config.yaml
n_layer: 11
d_model: 256
n_experts: 32
experts_per_token: 2
d_expert: 192
d_shared_expert: 0
activation: "geglu"
moe_layers: [2, 3, 4, 5, 6, 7, 8, 9, 10]
router_score: "sigmoid"
normalize_top_k: true
routed_scale: 1.41
balance_loss: 0.0191
balance_bias: false
init_std_router: 0.00889
lr_router: 0.00118
n_head: 4
n_kv_head: 4
head_dim: 64
vocab_size: 4096
norm: "rmsnorm"
norm_place: "peri"
norm_eps: 1e-06
positions: "rope"
rope_base: 36600.0
rope_fraction: 1.0
qk_norm: false
attn_scale: 0.125
tie_embeddings: true
parallel_block: false
extras: ["capped logits"]
init: "normal"
init_std_qkv: 0.0246
init_std_o: 0.00524
init_std_up: 0.0246
init_std_down: 0.00524
init_out_by_depth: true
optimizer: "soap_variant"
lr: 0.00416
beta1: 0.95
beta2: 0.99
weight_decay: 0.084
lr_head: 0.0139
grad_clip: 0.5
warmup_steps: 200
schedule: "wsd"
decay_fraction: 0.934
decay_shape: "pow"
final_lr_fraction: 0.02
batch_tokens: 65536
seq_len: 256
doc_mask: true
train_tokens: 310100000
steps: 4732
dataset: "wikipedia_en"
Below are experts of layer 7 (counted from 0) of a mixture-of-experts language model. Rows are named router (the router's row for the expert), gate (a neuron's input weights, with its number), up (a neuron's input weights, with its number), down (a neuron's output weights, with its number) and show model dimensions 0-255. Each number is 128 + 24 x the weight over its row's rms, rounded and kept within 0 to 255. Numbers have three digits each.
After each expert's rows: "comes before" lists some tokens at least twice as common just after its tokens as in all text; "comes after" lists some tokens at least twice as common just before its tokens as in all text. This comes from a sample of Wikipedia text that the model never trained on. Tokens count by the router's weight.

# expert 10
router:132167137134115128161117102123157125158173117132155093112110107133157177083123119116123127132171149079119104142091110137151082136108151167126134139160121121104144139123147107113105110187117102075127135115152126122154127087097112107081114162142132157110155155155109110125145101149120128145147125118085103141155174135092142106082158132145126166146100129152083128086142125154092121129157109112099133136139184166112115088146126107103159111124150101103126128138160125121132141165114115120121128127168132178125149163102194139146110102155144155123106111109128102150113102151103087155183140165121140120126141168087131148114184127170114121104067106128125104104121140148142108130145121120125137134136140134139149148117112092080109108119115147150123143166136176109117130121106161
gate1:128127090119099120118149057146097166160115168150143106146125134104143160107139123067119108130124104113140133144097155142151135133186129126136167117129108136140127154095157086136076134145138161161160090115124148115126175144150069126115166101129135112123101111092138134128147156133135134119103140117127139106146135106077132075107140122132144105127102128134107111113143137123136083135135130157150111120112109154131137124144133176140148153127136098142175142131165139137129093146158146121115092152146097130099155146093155126150111144129146139096167120116111098078131079157144123122186145076116098116132113158117115115150104097149143138130103095142121124119122119150136099108137129096131137138118099155184192174111112109106180140107136184154125097160167172125128093134140126
up1:111102156133187091130108094134092119139152163143185169150095121153131127121130147180152160155089096109125122144150105151114142136175152160122146122115117153108092111093147156137175103129127129167091156105145159144123142114156154087091151124123094145130125128149122130152134095111141140129139137151065120128137140102095119101084098106136169129101102117123100132121092091130091139101137128133159109077118130088131145141126127144132136125114153130124109148131131188112129121162132111119134077122127117126130092109123137168084121133155100129172163192139124134143120088116143120163124106130141085121110059130139085110155085121076137129133164139104111161132189163102116164107122142122114118107127117121133109136139118109130151144138148101152123157146115101144140154160117155
down1:137174134146131163141160115117114136076102152099120123116159115083112159184124130122130145164152129124134119113114140115142115130104154120141144114119090170124116113139112113121117111099134111094148104109138139142160107155113157138150137074130141135094152108113109117098110108148088118138145098126120117143123106133093138128149110140120131118133144115121135121162122099070161150112148147086146151113089079118107114164136181111155170113095131101140138085145130126114135091132145148122126142165118122086173125144109110136127125106102161149117132124149125141108141190072094144152153122132126141067129132146101156118141116134157123127137150114124136110136095151105109153081128161128113108109071124135135143089122128127180112118087162124103038098081110114195112120094085140
gate2:124068109106111103130112179114176102111144128128170093141109151143157144136140137128127136140102117104105099138115127142133167100125091115109110148114163093179124123133125127152110107102123145103104165123127164150159165115140097080152143173090108115134149168116151129153095104138129098123095123100091110067121141118162167105107161148134121149093077088156125126124132117141110097107151079118137127123107084099145137138145080134103138134141109092135117160144151104093097149137124138183109105099120151103110129133112145168150113131132123133131124102128115128138160109115146128093147137153132154138141109108130126112145108075147136143082099144127082146128162090172131144156138162129106125168147125142157141129138118037146099138155117131129163161144115160118108125114119174
up2:107112107096106103108135130136182144138141151076145105134083148148121128112103109111145144117095139088115100108129110142104142076132117127142106177138158158131091098101112132157107108071103155094140142120124134117168140114088112081146148173122120102141152157136140142124114134109122110150114105112117133099125157128137135124152176135121109118101119130147121187140134105167048115146148110107142086129123098116145125165116129123138095155122134133117113136166131109121123114119115100100085122112129123153110118100131155164133097150145136143101152127146118112125099129129147101149133079163152183122153137116141124154115092097133120163096099147150087137063144089151085173153185142093115118118115141140166108134119114100117113180191143142156167129153106126122135123097119131
down2:116143123159172132164149092134154128123147092125137117135154127111142134134085099119119091141173146147144124148117151104117115069093109144136107139130111134117106130108162105149120116131108131070087103169141107120105102166139141167147084176151126124136089155148157152141118154114144099083083152133141170143113094145128113094117116136114140081105107133112115150115131124096148154110106112124119135129107121166134094134136137090117122125150156102109118068144104125100166111134117168112151118117128124147120113114144093138121113146130155111121107118126148112165139150157091168124155095129152102101116157156111191141110141127141184148136115177153145136111092114133083191124145131173103127125079192159158113159169160135127121111134084163105128130132121112144139162126151135
gate3:143108159144075074147091127137140105112120114087088152134107093118120123118097122132100139096160104130102146082139109154141117100152102144124101172160115122166136113137105157103116125126115113129091112100147148096115128129159171142104116133115114124130121168089176144160125109114097118166132115069124166148141116139107066140144074107119120122174082108112091138146124102124146104059142124154082160121105151104158164132160148139083101161135109135106135115125119144117085155151127150178127146128117114138118137149116150164136112135090130161126124114145168142119117165120087137148165103160123120125117108131127160115135124150156115118107177126093163180154130135126147150147100105097137154094111141112156122114121141141120103147064109133130132133164126127113141155162114110
up3:115164093106146165124105154118131155179118139148116100109136142117137138139126120125098099131141131149123131152132114095115153137110096127100128117144123155089184069129107159111128132139151119124076124123122150136125105149132117116128127175180112127159115131116110074124114148131127145155172108149158152120120135140149101130091125119149104110130116083129127104115170116141151131155135079096175126122153117103159152108172145119118117108112135094130090119143098166163128156090146118094181140113168175131119133088133100143101150141110161149172151146099202113106113126141105173141108113131183133159138163134134159126086125095118125156081165130117129104099124112155123149128111117139140173111134134123131140078110142091160149153117137130114110155141118141083100096168178108
down3:108152135088109085138130110148077133147128148164158143148137131114127155178105113091139071135132127141080132138176103124149125132138106136116125103141109114131108099123089124093139128155159114149138144119085113128103135142150145110151142167165120115173121097144074136148134144157065124103140109166144150086133125110087125144150155128164097090140114104145117084175130120130163129147123119083188155152108133103150166081160081159132127152118115161139130101137126121110151133158125164098118128117106124092164109150151125141131113135102096130126133102121112168111152115118138047136160104126079107090150100153120098150120138138106178147163119120129168105133173114129122161124130090143066129133126137158116126142114124119124117131114154125129142141129105153146095146116130104
comes before: " ", " —", " N", " +", " L", " A"
comes after: " |\n", ")", "0", "1", "2", "3"

# expert 31
router:173158116148088100119156155076141127155127122144109120084141141122133144111128149118143100139151151130131130142100070149149130145126178103089128141144096110077120138108155122098135173191146124115161156167164158107146150132122110097110129173107119118112150156172115153164124127141139127160131145135126110135166147113107110113126152140138088165138079099167100106075144091120096129094128092162092140119119136125108115159106101123096156095108155095132123117156154124112129137143155138102094123142142113146118173115100125127059126133137130156113113141121157115068082119139107130147126113159151114124108111151119129151118148104131116102095103098116139157104136121116149116135116114126089122161115148114104166145166115121116096170157102182141112145167134151104117168087125155
gate0:138101091114133126091147092100070104153137108132155122132107111096082165097135089123046117141110117130183162149114117150124103153145142117114152137069148140140129155104125163123131154139142164102147107155117121143136162159147162113087099101068095118134139156141068125120136153110119137130136105149100124096127124134151151107144136157138134127133152093175125109091105108122102121098095121136150147161144098126131141100175153133139131162133132151113134149160108108184138137122121166135108112132160098104113105173102133160106141126120121120106111128182099098109117136117129102121129096072129163148107147104154139114130130145124103103136149112113119135119104152117135145146150091163107112139125145157134130075118129151143159178130168137161107102129077140155148115109153090
up0:104152162108131135095148155158165144106087117136160190163117135169129139094150115125112155112135081166145091137171115140183141183111086133133162098121153156164124161125107094143138095138133141123118116108144126118125132131144119116134107097127132118119138129130146098106100162129118145171083112140098130100096139115107146121146129103140143109112121145099148117084135129137117103131121125095118118142136121169094122104063132127092082156139127170127129110140144087117165154152134141152146114168152111084119152156117106112154108128134123165118160128111150121118082111084131143141122138151120125103105157134088129101128141130127145130200159143088116103126155139143098108155096094137098141100119160150125154165139141127166125095139159118102082191126115129137101103151103074
down0:129090129109114142086149142089148079112154140158157145136151169161143139142104093144107164090139109175116127154138134132125146133126118115119140129137126112082111056130137128116144168169110122100163101137129149096103121117112133121107095099083093138120116141143127095130088120096104144133176148112144129136147178134143103160102128107143139142136126145149130126130127083120116133129083120095103131108128123167142145101144125137115130072159136110146180147133087123143138146122097102152114117115108143076073147138121139143123161112118136136134115091182126103083112078138077125096128099129140143116140129154112167128077138159168144104161093091155108112105101169156145120131146192129088113124147119113096107125100140107166099162096146146120155137148151129104102127119144131
gate1:128101112086095101133113157110157134112147123122131121149112132122117148168091121126110115120120154105093144132157110139111148096104140121116089100149157145110124111155155137082148108155159089149108153111112122146195124110102127134151127117103119164133126133140146148125125104152138132130150175151135117163130101061143114121115119139152107151131098135158143110126108130148104147132141106073128108141143095130167102070137092122119130134146144115150170127144133128104133132122098151101107096130108111102164165115137144111134118131139154163149083091138166130130121109162151181141135166066161112061103166120133120102129150148086111069107165160134153073103163093132140101144144108135104117151086159151181135126129086113163114146148157137155154124128160128141130110125143169
up1:152092145140112085134157128157133105147121097121127116133142168107076152127115141118161118116092124165152148112160135149116138108131110102114112112135158072155120085096171117176102129162136085150100163139107150061129098139132133097084073120153160154130150111124106149167170094120127137080120139161149138115168160146136167089097115182139116089125117164147128137134064111126107110105120110091108157158123122157180138125123103151157139119118147160148173125127111124095159121114157111140135144087110128140096111136113117100123127118155137125138153162111113137130150118128106130097132113114148140163129137133112149157113150133102104158133161172106116111089128161127131100121199122118103099117139112127136132154104114146127106142141133125155130132155155118110160149175174145
down1:140084129142179120128121147156120112118083163114115145109099122100124152108102126122136090095153157143118110124130142072162087157161109115124133148180102126152106149121106137104117148140128116112139164152131114128104148105071111175146171151139116122153151142130156139115095090128134114183092152148157118128139109146140148137166141106108180109141138149172101139106158114148104097061136108086118095110152161142191120105123142134146100103116149098068143151133135117129126107084131150107077129123134120118167137121123165126138114152104133101083140123112099093160093125119113129138157119099094139132125094131134095132170121148111106159102157146094164165135115139149128133142080112143120164148154091128116151134099129130148131104114099148082112141169145139114148154120109136
gate2:117117110143107131141125126112160142109100083150136142151131166129145142096096132128123122123100097150123113094151112098164166079125178141174099136116127093121125168158125142113132127122088164147097122134099157135155138143102131159080086127142188112094148140130141097139136097126125180184135113142164101096098094088135091142115161145167100144131135132168146104121125156103098147110106120163115113138172110156163134159088119076151132175139139122115133148143125110132100152144097070123129124167129105140105105144169130135153178154149123120084110126117141114159097108139125094127105105136184141111140108143106152146137090115088102105138113093162138137094118091117098109130111122158128157152159099152108118122133149107131114159113093151139100170155116127125121123135160133
up2:123120094124151113148150113171132112140106168075100107086087095129115130119153122122121162136156135136110133125091157126105110150137077148098119145132136126124122147114143150129100106148141100136156165133116127099115112121149100104137151126115113162177127115120095118137121161115110068137119103125069123138129136121091184101129104099108134135124135120116099152135164062123148093147128122133147134105073145093135147096133136143080153089115104137146115129134088134105126123137148172132132144059099141140153133142079120097121084090091157121146151078126101117117161162091145152091190116130117092142096139135119110114125138173141148171113143138116138126136140147096164135110167125106154085134088161105120126111156079145112128113158149122108146110105153132131129163108109107
down2:131132192104114115139105121157089160131098136111095103151154141108181102102117150124069154125146125147139093099138103123144133177137138130153105145131109080130161100148124117159097135152110113085124104096122139110121167139117151079118144140104151139139091091111138122098098134168109158121121142119121107146099127120098151117128110107094128121187174121112106163115116121130097127167100134141128096162105121128098152116115131154122130121154127144152137147140140121143104113114104120075152137132107146117129174141146136121162127076122070111042144108101105135132137128131135106132107205102113137159102163148144114107124134120115124118144102130117144107095126087116160125112143143151125123146112157094125121105170121144141115115115132099153184187124160167134148171137162120
comes before: ",", " |", "–", ")", "\n", "."
comes after: "201", "200", "199", "202", "198", "197"

# expert 1
router:124132104111111129156143130136149110162145112166143124117102151103119135124145127122123131120139142159133122091094086166130105116132140156095143176154092102129194162133130146093169148169161107145118138140175107141123116136142103094102159161094118117099134129132123121079147102129110112149139109117115127182162147123166145070103178122141160150147126101126092112141139076136121105116135110180096091094143129129106165117103100105104122102075128137120130095130161107117175153169131153086083123129119111118138169164103132143127090116150131118130086122144152100127108110118137122140157122162109108076119132156124135166090150088126131127097120114119147104116156124072171120135102133121106118153130171082167149099120124089137095142117097138141117144148141149124130139141091157
gate1:108118139108146110176112118114118140130082162116146125127149133161135145140137145120150158136127127116115138142155107122151128134143153141136136134142122150125123144098119117098135149122172151112149134095150122145184135150113141093156166108137123130108103101075123150102101183104085118145187124130163133104141117162117161132133138170161106148124117086140137108178122123131105146146163117176129085107153117096093130105098109099129149177155154091121143108128172129141202124126160110095177133137140149102121077146163116125112164166146168129124096137144156109117154105103149109143113129112148140155123140079125047135102119113139137128102113123106106104126107127090122113184164172097112143135131153160145122136132172098154163122135126097120143139150131151111117091088149124
up1:150140087150141127118153104125091110182143148108148127137098141076102133137156152107123127179150132146093140149122135156115150117165169157127174115127127102122126119072130135138106149147111128111139107105127122154142119143125131141076149146071179121186168111123101141099096136096129138089139093105136119133143153112095112157142139135124138094122148154109127159134117135139129154101069124130160130105194133129156178111126112109124144079087123130140122138126121174170148119151090193125103105116145138139117146152131116079154112166118101142147146088141127158105116141187052121139132147134112151124130145142110090157102122135154123150135120131158150131111109107099109143160092162110129142113102121089138157109123111119141118145136164154107122122126153144097144145172157138
down1:147121138133131097124131144118107178109093129094118138147152105115178124124114081103155145116156119145109107127155078128132124164099184145138114105106158112113138119155135128144130129121135132105069183130115119117162078110106148124140116134125160126180138115134127135167128144136106149114154122169136126145102151141115167105143101132128110149130135122137127087065151122156107092126154115145108124122135167120117129110134140109169110128137136138148149133158160168116115179136110109118149124143116159082111130113121147169150192171165155115108153164143130157120140173115120100151109121106134108111117105120146102067164137186104108127119129125170121141136107155112142107124098101128092154148080113177070124143139157179152135135110164113155134109135150109139129174078125106
gate2:141135099142148149098124098125135135106115125127089145162143183166144092092127101120121109136155159157151124146125153105119110124127137149150092157133140144117083165144142095138140124150136081157095134108120138124093147167132095103172107106168156115074148124148107129100121142150116141144138136113101127118054156153104121146094128141148163122144148154120152097137111105143164136117164137142093137110163150138132138094113149156124120137121116173136113086133110146103137099142103116150119087134122147149167118167140086149113135120137110107119123167160123150125109109094094131136178088147114136112110075141091139104134120151179120098156134110123147142110131120171149145136133114124113171140163129121117135157165091090116119120127096148197087167119156128057131102086123128
up2:065125113150109139091108150170132140077099130122061103162149149120127101082135086129122143113133089129150128123116149178113138136128168142129130122128135142096150124153172124073082110147124139118111181127145124132122138153187094129140082117142105099131127138140099106105105103167145110139148147111129092120142137153103112162160146147126160138129158136134179075123139109131135118156179159127095137105117138136173116116157146146147136160091113176120099147126111124153131117148113127104123147126087156139108110127139086171125148125135123117099146148128133142142133145073094114131081098127131164134137082120120165143116105128163146131151114134121130104110146152166178115109154115106122142117153181097137102138112108114097152095136114135162123155135152116092113142114163078
down2:159120125160106128094131111141127108163144153123129139120119123091078127139085130078136142145160169129107114150136165148135174131119151105163137122140137111119130124157138118157111145111174164105138160138132176152104154176077132134111109159117138120135109114122121172134115112153154143139126131081156135144195133138075132157141124129131095151086152080104125142095131094141163135120101119119132130117142075142138151112133123099135153162172084163112150154118127122166113131123175107125141105140166135122109160136107154136093138125099118112150139095143155151128128123168121164078124146124091122125144157124144117118176082064104095122117130142155130080127134106131106141176116126126117107119127126146117078120095163180131094119116113142168127095113127102129155132122069152
gate3:106071102123141140095063122113138143149138166170147117112123159141101130114143124142095117138134110125087124105137118108106116093096118117100127133139110115123087164116137180147145088120123069128178135135169128156184114097137140105119082173121100164151095149104121089115132140118144104145140157146122117108136061089121166108131113131100090112100095108146124108149098102114117120121131127136134119098153132140097111088125083104149123113157111131176130165101117121109112128133165110148117112101102130124102105098168133124148121135128094142140112098142141098128139108124125092149122138134146109142114161124140084101148148111131104127112092123088161116098086126091154122184184087138132098116147122133150113151131106095128158120108110122137149146153139113130168118177123192
up3:169161182118157132134137131121107155170140121100135120166135120109100141160112113132128126159160109157137140150081137092132143118104130130118129123083146084130109173119134126103126143172119161090090099151084149149133149130097131122089135091114179136105122119111157088149096103182076119137122086114121046145092176195120108158141124152124165117128140138103142100124130130123151141125123104135129127122091096160093156156090116147143141124122122130105137110141134117141123133126137140141107117109171134158160157136133102137086078121125133143127114136134112096139145146192120134124131110089128162131121102140159107126156098153143159149156157158092163116115181101117129123143117124116174144099083127121133126118117099120146121135144136084113164072147132136155114131119149102
down3:138116110097100096110095104160130150093135132069142163117115147135099154097117092112117120105124154146121127133102112158143104105125099159145095111118130151124124150134096125074154142151131101096111126089099090104148136081147093182109136151086127133116172123173124103124131117114098140177130072152141150110146087083148154100154119135117137128122130174121134111132147116160154123088137123131126091169113160145108095156120131155109116140129116091116144128080131162168127105131146121124092107123083122135102117104178106143100162135107098142140156150119138119108135128151111121126125130109094092088137100144144133118115114100146127109107105156143119144158171114120144152109127139135175150140107104116100171140139137130092128118175143115176132202113161192156132119140152138
comes before: " |", ".", ",", "–", ";", " |\n"
comes after: " ", ".", "–", " (", " $", " +"

# expert 6
router:150130133163137117177146132139156135130145115146126106134095118106142156115134163089182084106146175146167088109126101139142070104094141147103122143155113129091173154103154136114107135141123114133140131145125107159156107148116099093122086134107108127093147167177087112098116110109145136140166147154142122127182129155089123135141090137100128155127099137161106111100147171149099134113134143150102151148146147136083130100154100100119145097127129110132102113149148103082158108079105145145110164116161100133162139119144149110135112076131129164131123128132133114099119104154153117120120107126101180105127090173112127170111162133115112127121098104115139123106125105089138108117158095129099096145151109096158135111169081096110110155135115173128100141160108130114084127122170137
gate0:106102106128171133135184138118115138150188113135131101093085105129074114092167159107105124133130160141193117161139096083109137107159176117142098154149099150086148155092151132119145111124113139110089110141141088171170141088155130120123114131105135079162128110142149117129092117125133126152159142198150092132088170143099138110124090156151103142104156149160092163123166140112152136122137149127120143170126140109102118111146162142151135117151151104150115148173132093116132116126125118151091133159153157148150106114148116128107118101103123093157110113129102127140128135158172131116122151147110111105152154139079154161168094147118130135099119101143116137139118118158142115162147112130089090133127134157148132175095098115113116120140094118116111124099115146123133116090114128
up0:100086115137138136124154123106115116163143143111126101107076117172110158120151176112112114102132160134151142169133105102124134116187150139113123165149124127081124130118153170163117101125106148114125124149132101145165143070152150106138101119117122085154126142140130120114065121148142106151152137175180120091100140110108132112148117158181128130134114159154104142172133115152108154119119159146105121166099127107112127128172136094133168078146141116150114160168120129092138100160117139145103112152155131139125117139134137138100133119112126119169116143118115133124093112161178085090139128139123158110154148132108123104102111144108160155045145107127136134143083141168113125139112097132103115133143120137133133150112081111097107148098123149093139104095114144158159110075156165
down0:113125108138090143135084135150146119120108101142098142148111127113164096142097091124136139130128092102106150131136145153150143161071110181147149136133143138146125164166085149101114118120193129149151147101118167133080157129072160144175131138125119115100102126096143137156097108130110155105087124109111097130152114111139140102106117092149150132150100101104161131125124116156093115161100096148073125155100081102128120122075160131116082135146159093144152146149158091169130167130162125082071091162128128130101165122125148124122144156141128106133104135138138170130105147098077111124118146161130108087113121121112102137132113100159064135135141126132130133134151150119162149133137103137147129152111174138098155177134122152139138107115130136127131131142164150126127155155125152
gate1:137153166111099122096130138113146118131155154090119164090153118173150129114096116125115120129130129091082128110125166140124123126139134165119162130131089165134135117141184138162123137095107144150125155178169121153110070106132139126096115105173143157105083162123124128143109081112125163111093160103107097128134109120154138141092124161117122119141101137150097176111086142102130110141136128111133177088149110140092132127124137144132087156117116101150146105133157096135129129160140142205100133096091130087161106112101132134153175085116110125117170147146091117152092126126133127159145139078110102120125121143083127128124104098101144113119132147114134156126133142128131112133077184132151129136161091094163083165106141141118114096148152151117138138130135127103101106126139084
up1:119147139108097128150140157159127125177134135095181135117119111129151101106097105129108149142118148117103184143139154178122171145117131151098121149103088184137117096159154145162079164090151100176152136157186146151113109111143151125115105097142130131108108133143154157145103092136148132089109132125071124134129165110170125154129144141088127100131131138153098132103111104100137101112115096107115192097115137108121106122118124119101089148103132117091131097114130104161135113118102143135129136086108145100106112142094134110085128089137117124125133119157124100149096130119110123136137122072086126154146150137110133143121139109090140118173120133095123186153114138144131135113094160120145137137148134089119096154139169145113125115151183135127110103127114097074107119108154074
down1:147117140131136198176168123157150133078149112113140148115122129142144112125132148152133081108168137162131123075126151116109138099122093119171163120083116177116130119122168084174149125117178117137110088173142126131136084160124136115125123164156137131142144107126143162139151128139147126118195164111125143142126100120126101152148105136133139151133112127167159151117096102095122117148123154127103149126178141156134093138173131167102165070154122102114177140133102123108141134139106134124107127159143130138150142159145107122089100168137126127103170132152131120115142103128165142159118094133146113117103117146141167146073155172139158109121121082126129119113106133168161141112153157148109131145143137139168113112150130135135107142144068134133123121147116094171146113140154083
gate2:147119068131156122125117107102128138133098175118163130163123087171104107120123145112118072131096111146102115119158149118150152089127137083147120143157091157113109138126132079146054109145134124084132107104110100109136089123137097188107093153159118130108121131155125134149102118121123126133098113150120137132128137162118118099109150139071179141113111111091120174154125112102108121072156127101146103135159090155115102138105115125107122136118116093152096093147081129115141200108148139082092130151175151114098123121127106108140116129155134134148136134132161130119147151110110129101100150129125184134131096150110116103164129127118109114107156082126148120131109139129130139127103071177118119124119143096072105112130141104140136110161115139111156139131138110157122106139171125
up2:104139083162126094127133138156107159131092155122134116167100104113156110114116152120152108163116098147083139113152133116130119086157168114103123157128113175093159101094130118130114118168151115094122144112157100144156090158109112115115101145189164137107124128196112147129126090139120139132112096134115144106123160155114097126110166112105119152116104127116110144113165151113107096103137163124136119138171119093107131130133105090098105142134107103126075135088126132107127153112108164115124112132171130128089115116127119116141141115130167103150119102106149112108095152120139123199093143140095188112160140148123127084083085142132115150174167143136162097141106128171115143140116124106086142157134167118108146189120125157120130102141126131141155121135105105131155168164134121
down2:132158148111175139181198139137132125125121161091143102083144117123125149118121135117125117131136189134150150144108098149114128131127081144139142119133144120096124104118146111136135171099102129132122113104114129120078133084121143142129132142128094118123109118127114146113129126128091132108136160122145108147139139138113122127140085085175120173133165133115069132121091128115123135159156187134092164173131122106140147133200076117134091137122121121126156146138099126098147111118107126122111106108129121182156152138145139141091134094126123101161183157129083094132126133145123174137112110100128158173130161155083168137133134106155156101150110111148110090180111105131120147101133144164105159127124136144140130112139096172157125109129077127134097119133107099199117116147149118
comes before: "1", "0", "2", "3", "4", "6"
comes after: " |", " ", "|", ";", ":", " ("

# expert 17
router:107150076158096089148145120145141156102117133131118129157131152128148144089149170092135134112174102139140107124105112152117163119108171136116180150163129142132142183154145130144150134153148079094132126131157173150139160121108105090138100151121100152106157115134105107101116113124149101165163140152138103127154143127113118104098100123113138130166073155149110111081120103159108104103173132130102109132133139147111157138140079164132150144088111076088126120167130127094135161149112123146117119079137123106126150159156156135146122109147132129141096095136148102110114130176113110140144123155138147142119131147085119170124121101112074112080103127110111114112131161118179124096137101139134117077109148154147177156144100089107095122170111161131109133137110123152132091121138145
gate0:130137137191148138149104140141139144060163112136172142107146109135102132085138136098106103091151149131184135118129130165138162125152125105096159146116129138136087163163113102157131121106179152102123102118112131155101104089099130163084123129110130137126149165170145116140130136126133121128097132133120127112141144163157111166085129127094128142129121132125107104129150156083162124130099190126116115149123153149118149113130108152148172132105095105148142167139101127121133138139139122165146133178121129107110170142113145106153121161117112140157121126152159144124116145129096086146127114156124119129139128129167167122114109142109112134138126175080122133162111129119129083171204125124097109138063102140094123094133122134126124131154165097156131176141139163127188114154137171
up0:109131150145113156111147086142128152137109098127155126144120121102141124134123159163167153132107145130135134119165135163132122075122153109131139150112110116100160056146111130121151121122141135165128127147138137135103146116141122144106131120098117118148179143137105089147094095126107169185143138136155109131131121163135148119189136175137118136177144132103163117098105128167088149127172112092119141115125123134132162097121121119116132114097145125118125142148183106082119083080123104101118128133111149084097107116105124129139121157145156133123111097130123117110134168143161183066123108118159127123130124127162086114120095088117071111120106130082105082131143129132135111098152153118106054120107121125126178126133159123125142112156114152067173106116121149119153129138164098
down0:103184169097128128109070164065091154153113126146154087135108166122125116122141115100153097099125130159119109129095168093110116121139133129073102146111130112139103109152136131110156120115147125152129151155150102144172105143084117134149140161109142112111071100109145143141080114129168112142137097122131118111115161134089127150141119096130079102119142124119140125104113150171120106074115139096098144117116101132110121111109184152159138070118133162128106118148085117078124146124120142152121140094119149125143114088119137175116140125138157120131150142131139126102104105130127147177099118099173168117120152098117088097117145162124103105104143123138130121112131133128109128190118152129158143123153137125142135094181129151101110085114142157141099099112124181147101146108121147
gate1:130127094120135145153129121132087109117105119137169134100123129188143155103150109126122120122091140146138155106164088124117143114108139113125110139153105136136162135120098119155165129135144098059098118131133136105115166143158089132104139168102143107118156122155105138149089082134092181134119133132136142075109128193136106136129116116096110099164115152157101115072118123059147137095176103145114120117130137099142127106096132147142113153138140108140133107105172097131139157113126091129107110137174116137135102109092090140135095138164098148115089103137121144124117138141116115118107117094138110100091163131134107150179130138134061149127118129098122132126172109114125137149137123169116165131151093157137147126184134166112129106107109092084127106106122113088137165153113089
up1:108144158153135137140101142173126150113157125160103132114125105083134115152117093134136102111175146151113143135103177073132114157138125144121171111099066097108104148180113127144065087098166119148140133100151136180133113144140127172131126135091114145130144126124138146112123155157082142094110082142149126167129110105111117145127094125160100118113102122168164096126094142138129083070119133086114121181087145143100142156143153109115106116159123118142115109113138156100124134123144128075122136114128147135147130194103149138139124153125131108114119110127136074114152081155173115113135144116154175137152132116136130139146153143126151118092155125115109136198146150149155136074118146115108109135128176168140123143153121121125124111107122109149145129139121156146128166134119141
down1:118130135117062116102139173098180112176058118115158160097115105153119122091111151143104121108142133125155145098091173136200109114119155129128099142115175096144111156129114120125148088110108143119148168165122116134141171164166122119124095158090085136076157118138080120163119109153162128116142157163108112119119153167124128122121102119115108143164162135142153124170099140150140150149164174152146104126114137130136144159138113177113144133121130119118154152127115142166164112151090134127136104138122089104161161143154105137086096121153174131148125123137131144127136133109099148146147128109161126168129131153133140118098133095145120139090117117116135122123114119115077103164160097111129109150116116146125147117147135143128136141060123134143133108124107123161119142145155074
gate2:101091154130096144118169119126123137133077164125116133122083138149150142169155137146152099129127156128130133146096118105135091125117118171102111124137158152140145133106152085147118117131142119149155136145140144161127145104109143136156138136127087145155128127104107145134150130174131125151114074164141103187108114141149156136129132138173089152080147165148175142128105102116158143131135134117118185121114119149127093108105142092177095109133069134126096138090128119110150106091132154116125127146122143161166123089086145086166110073106145134095135109142127118100083163081150079120134133089145118110144114141133119123140145141130133155108121092137148106138134146110146141124128127130163138109110141130149096067191181141113165115137150104103127154156121181086142130112151126
up2:142116139166147114121128115124154181137163112127146075095127123110096088092090113132167116086125134136128157122114152073103125098107104101137115133103090154103142143124114130114151114098130162094112138136146091113144092162120126143138137138108143106127177160185101117097128106198112133164113137141105105118136167113148130134159150105143134109097120112151140128141093071086168131151139131113122107135130151113120137131165105182084111118090114073127099126140131116153116141121137146155114140156123111057133123160094141151105138137166163153165136144130104125122151093142113132123111126126103166165152160117124134151150181130128090108115102144125120165145085150112144140138115095148126140135162156174129091123143128119184089109118139132160150146124095160128137122140160138
down2:131117129126115087141095127157147145114129144117139123102106163137128169137117145167132136145162083171119111157116161138128095126131095081125148129120164095112117115146137141119145071119143104108116101112103119126129116141096111119147114126128116128122143118160124087127099110105107135151147077116152127138090130166123160181159117110156104140106095141092099156212127105124161086151096080132143119153145141154106137105129113129112105138074164086097154128131153128138121130090137125140110129128117112102070129114155170168133122121156096101134163094101105141140161159155140084128141063122119121139126146146124168129122120121153119109148107086138152125128117100179116106120119140119138132140135148141141070092056119136132134136127165123128169137130160131097080167125147104
comes before: ":", " ", " Born", " N", " S", " •"
comes after: "\n", " |\n", "-", ")\n", "\n\n", ".\n"